config.toml
d_expert = 32
normalize_top_k = false
vocab_size = 2102
norm_place = "pre"
positions = "rope"
attn_scale = 0.177
init_std_down = 0.00543
Below are experts of layer 4 (counted from 0) of a mixture-of-experts language model. Rows are named down (a neuron's output weights, with its number) and show model dimensions 0-127. Each number is 128 + 24 x the weight over its row's rms, rounded and kept within 0 to 255. Numbers have three digits each.
Before each expert's rows: a language model's description of what the expert responds to. This comes from a sample of Wikipedia text that the model never trained on.

# expert 13
What it handles: Closing parentheses, stem pieces. Closing brackets after numbers in climate or score tables, and short word-initial stems like sl, trans, oper, incre.
down0:144154173102156126092155136135147119101118124109118137117108095150110120169161171112117106129101136125107139133099157161116116117136120090139116151119139093111131105113123154091123155116129114133106101122116113105141116133124134117120080126157133134149114124124143114105168174114131178128155160152037113083164105112125084179125116110155124094189146130114122137133131110181162143127140
down1:115117127144130130136111136112129113136135158158132133090102145139114083128109159158156149155123149114126109143130106162183127118093140162130155085117127134175097125146164164084121154137085108148115096121129159114148102145101122127126133134131062123097145141089141114162132147145131142164131144090118142162126181112144165087116102147179095133079104105146106131107141144109142100093100
down2:135157153052109140150123145140094122138145107147108100124148163169091157121125135161120132105147124123112098125168133120128181119150137150140149135097115123108125146128148131107118101147155132096111159121151133139140103080096118180139106146102152137139182118109149143140150127133128147126173109155104163152093157092118117107146129083102107135107120130129155076153085185141130097144118

# expert 46
What it handles: The et piece. The piece et inside sometimes, Optometry and in et al. or etc., plus commas and odd mid-word letters such as h in Manhattan.
down0:100158098155168143141156158157093123155149155136105112108087144117118101131115085161131082114181122120168141132153106133121086142118123160107184116172138143114100104115064099137117133136174114121139112096132143138138136156139153115099162126086155145127145125086129127154151146120113135193120137134119155126146119135143123107149164115143103158163141125128152125140132146150129183108117
down1:134133107138146124132146140097114131139109095139150103168070139100108120192165153124110106125100159176116200132110087093124140120186115130109157110132095138170111130110146081140135144093130132151112124165147131061136120134102158094117129136117149104124102107142117156106097116124124117125123129134094140147138162086114124167091136121121125135110103131124118147137096093165107123110123
down2:135140155116148159084128134158146146084110135150092115100142183117133146088109147119091128101099129103130114118122164105148152123108122152135151167126156149090133155090116132175137133138149159105102093167084168104143113124143134109120116146132135133139150123141121122133175093117108101069146175143134141104146098117178123148120175116097124163117174140121101138117140130139160119161092

# expert 8
What it handles: Second word pieces. Short word pieces right after an initial c or C, as in c|ac|hemire, C|in|ema, c|ele|brate, plus stray spaces and digits in tables.
down0:117135132071172104152127120142139133133109118112173135077153140134144118137120120172111137101099103141114100130133141077125182160125136171167132115103090105104107155098134107147152128216142126162129100124148134114113129149138108150123115134185129131106128084156134132128114136141102125099097168130141161101116153124130125120119110163119104104128160115090095145105106135125157091098136
down1:101138152155139103140085113151098123117185100106144124151129105084106174138115170124101143117098187151181141101112142136101135137134102107119122147122123126154137134078113153128155125113070126163149105186127137142123128138110144125091102128141123142171152170109095097066099116108101133092159123121123121123142112150123115106162124142119130146173130167090120124108129135132134108136131
down2:136180139170169160134131110110155165116156119161109135128139125130119123149100115131131158163132143121145122125121130122127105139115123142120167183128135113109186081085142102137146115129117126118167124151124137123124109102186149117143161127143100101136154129145112151145117115132169155127128157156142094167135151135084123184147100091143136178155145127147113166146147125123198112167143

# expert 50
What it handles: Title and list words. The it piece in Med|it|ation, ed|it|or, cap|it|a, and of, colon or dash in office titles and infobox lists like Minister of.
down0:142160126146129129121116117109180165089123126069152106144125111126096113160094109126138150171095088118140112156142098067137108133118096139117118115148124144113152133137127144102081123118123094128079123094114133126133143129142122135113105149106126132114137144148179137098116149114163086147134140143160122104127126155151078155120117144105126195129096136102179154112126118153101176144092
down1:134123136125121092156134176121118117140146147077119094105135128118149111151127109102112093139107127117156131128099111121162125087100132135112101077150136133171143120099144148156119112126112132139070096126116104121125111142130127075134159127150157114145103146143119119111056077124128122087094122151109110133138197079119127171148110152170101133106120109150103135124120090115153142108162
down2:149144128129162113119175103140147103147139173139141168130095127127153166121118114126104115124158161163100087159172120064150129093129113165138081109131154141143158090132151120111125116101100102092131131124104147123128088115115099104101113133138166115140121143122089120129095112121127125106174095137133159128128175089132105113136120118134155109125084118126179128114124154167082112160157

# expert 51
What it handles: Copular and auxiliary verbs. Forms of be and have after a subject, such as was, is, were, been, had, especially in opening definitions.
down0:123092141134107136135129143187118142139125107104097185145087163128103113138144113122157115118143120135179108133150158117146105142146143177110117152120130139114133127142126098079153114145105092092132132144155122115133172141118127086147125127124144114132162161120145183095135132101113119156110153187107133131135076137122133139116118101106149151133068171146140137158128140172087120077139
down1:145087128129121129148148134165181121122149136105180112108146174127138139106129144112144083123163098117121125109147139149102121183148113132169091109152115103174115108137130115134133128105113142103123140172154149151144144130130112112116105104157163099116159123145125148098098159088137138153068121174119145151129120103134144096118094134123125100141101124165168131128123114127065079115090
down2:104146156154113127117096065081082152140139121131137144149138132106117129121147116160111056156126155114111160108121106123098159129097146060105067151128135111101129107127112154140132112123092102157141125093105095169114127154097167142111129121091134139165163122120087110120146107162150142128121155154108146146109122170108125146145110081112132129149109116125121130123118129141094105134099

# expert 18
What it handles: Table, number, unit tokens. Table pipes, year digits after 19/20 (20-02, 20-18), units kn, km, ft, and the/its in stats-heavy text.
down2:124110118132147106126119137141173119098110113093140125103127136108042145088109131152115118130117158137120111151108152101102167119123111125142120128150123097137183155127133130112163138160124111095104066158168142106171106098140113096108182118104119150124144150106093134107115138119145138151086119138147143091147147108076156145142123158111112126128108096114144182129164148121092121147113
down3:105124118106125175145121116139110167129143156132091152085120143123119100148156100103137117138135173150108140075171164135163121163131119173079148115140153156119136201132125120168122110136141094096134129147113129116137118105133129124177095118120148115092138125123122150109183121109129154168153138132125152097128131136139141139120146164118072109184130106140107117124144097089103151136155
down4:158141118111124192146146089111119106127139172159139165129092127162118086140144155129160128105152094106150149126116129123175144111082159170137098121105113105121142130112124141085117134097114110118098121134157101138146104192145116125162100094128102129127107115137128127140081162156128136156118109141104085102127166139138121119128111157099156126162069084107108169141107127128125112123117

# expert 9
What it handles: Mid-word vowel pieces. Vowel-led word pieces after an opening consonant cluster, such as e in speech and instead, ose in closely, alf, ove.
down0:163133106124151104116143098110137112107151147132148117098128154121163141143069149158093126103147134165131105130145121117120143139186123163125135117115118123129127098125103116125144148109133119074132074117125104085109115096144107101101112131132071127081075165155115126107140154133118141135112142104161138124130105135092111074132107063134168138099108146132081155105119133168103132148120
down1:110132093095126152129129139120084101130118110127181126103136132147147104165174159144112133140156104123152140179095110099129107139087142162140124133127097108167153138144123166095136131124095097104166167094144104148119124140124118125077141158132175115143101122127110134127130128177148157139083175152128100181120139103122135112115116105120165130120073152119096140153090139144153129107140
down2:092165073125099122144130149127127129115124128152106158104088162107146163126130145138092160149098138149184123121134137122170127127192138127089163111123129154117118127071156104117126108105091178139116102131090160133154090169137082090127111105185130171100124105142142114127132132151168130114112138114122149118123140146131124139133115141091125095150127150122139113113134155145155163134090

# expert 17
What it handles: Latinate word stems. Stems and middle pieces of common Latinate words, e.g. transm-iss-ions, serv(ices), com, develop, archit-ect-ure, before endings like -ing, -ed, -ment.
down0:174131109121132123134126133135154139120115139080104147093106194119126126162132087163167140135112105092130114100053147111138122116128127162138125128081145171108162127126181123125144138097149128133118125142153124116101114162127103139135116138147161128118096110148147131166098096104137127175083097111130116132166147082094142120150117121123128138128106144127080089100145114104136084146101
down1:132074091122086126090121119137117099126133123147140123101125127146181154144098125124128173121158081139117160097148109111099160120102109115120151122139105169119189171118093151090098142143136092190107139139144128108108112089142160120143124099123149141141134131087117112137158095153134143145164091098158123089098115149181135135119141142139128112116143126110168115135152136108097151151130
down2:158140120124159099108180127109107162136123135145098096119130138106136154156119129111158095138096106138161122104077186117123123065118156150092121157119116139131157088060155124114127098134083131105142112109113114108118134137155095138113115121134142096146094138142127134156107142088157083106156133135131105160087143101109113165129125080102126126110094148151111113098112143099133152107127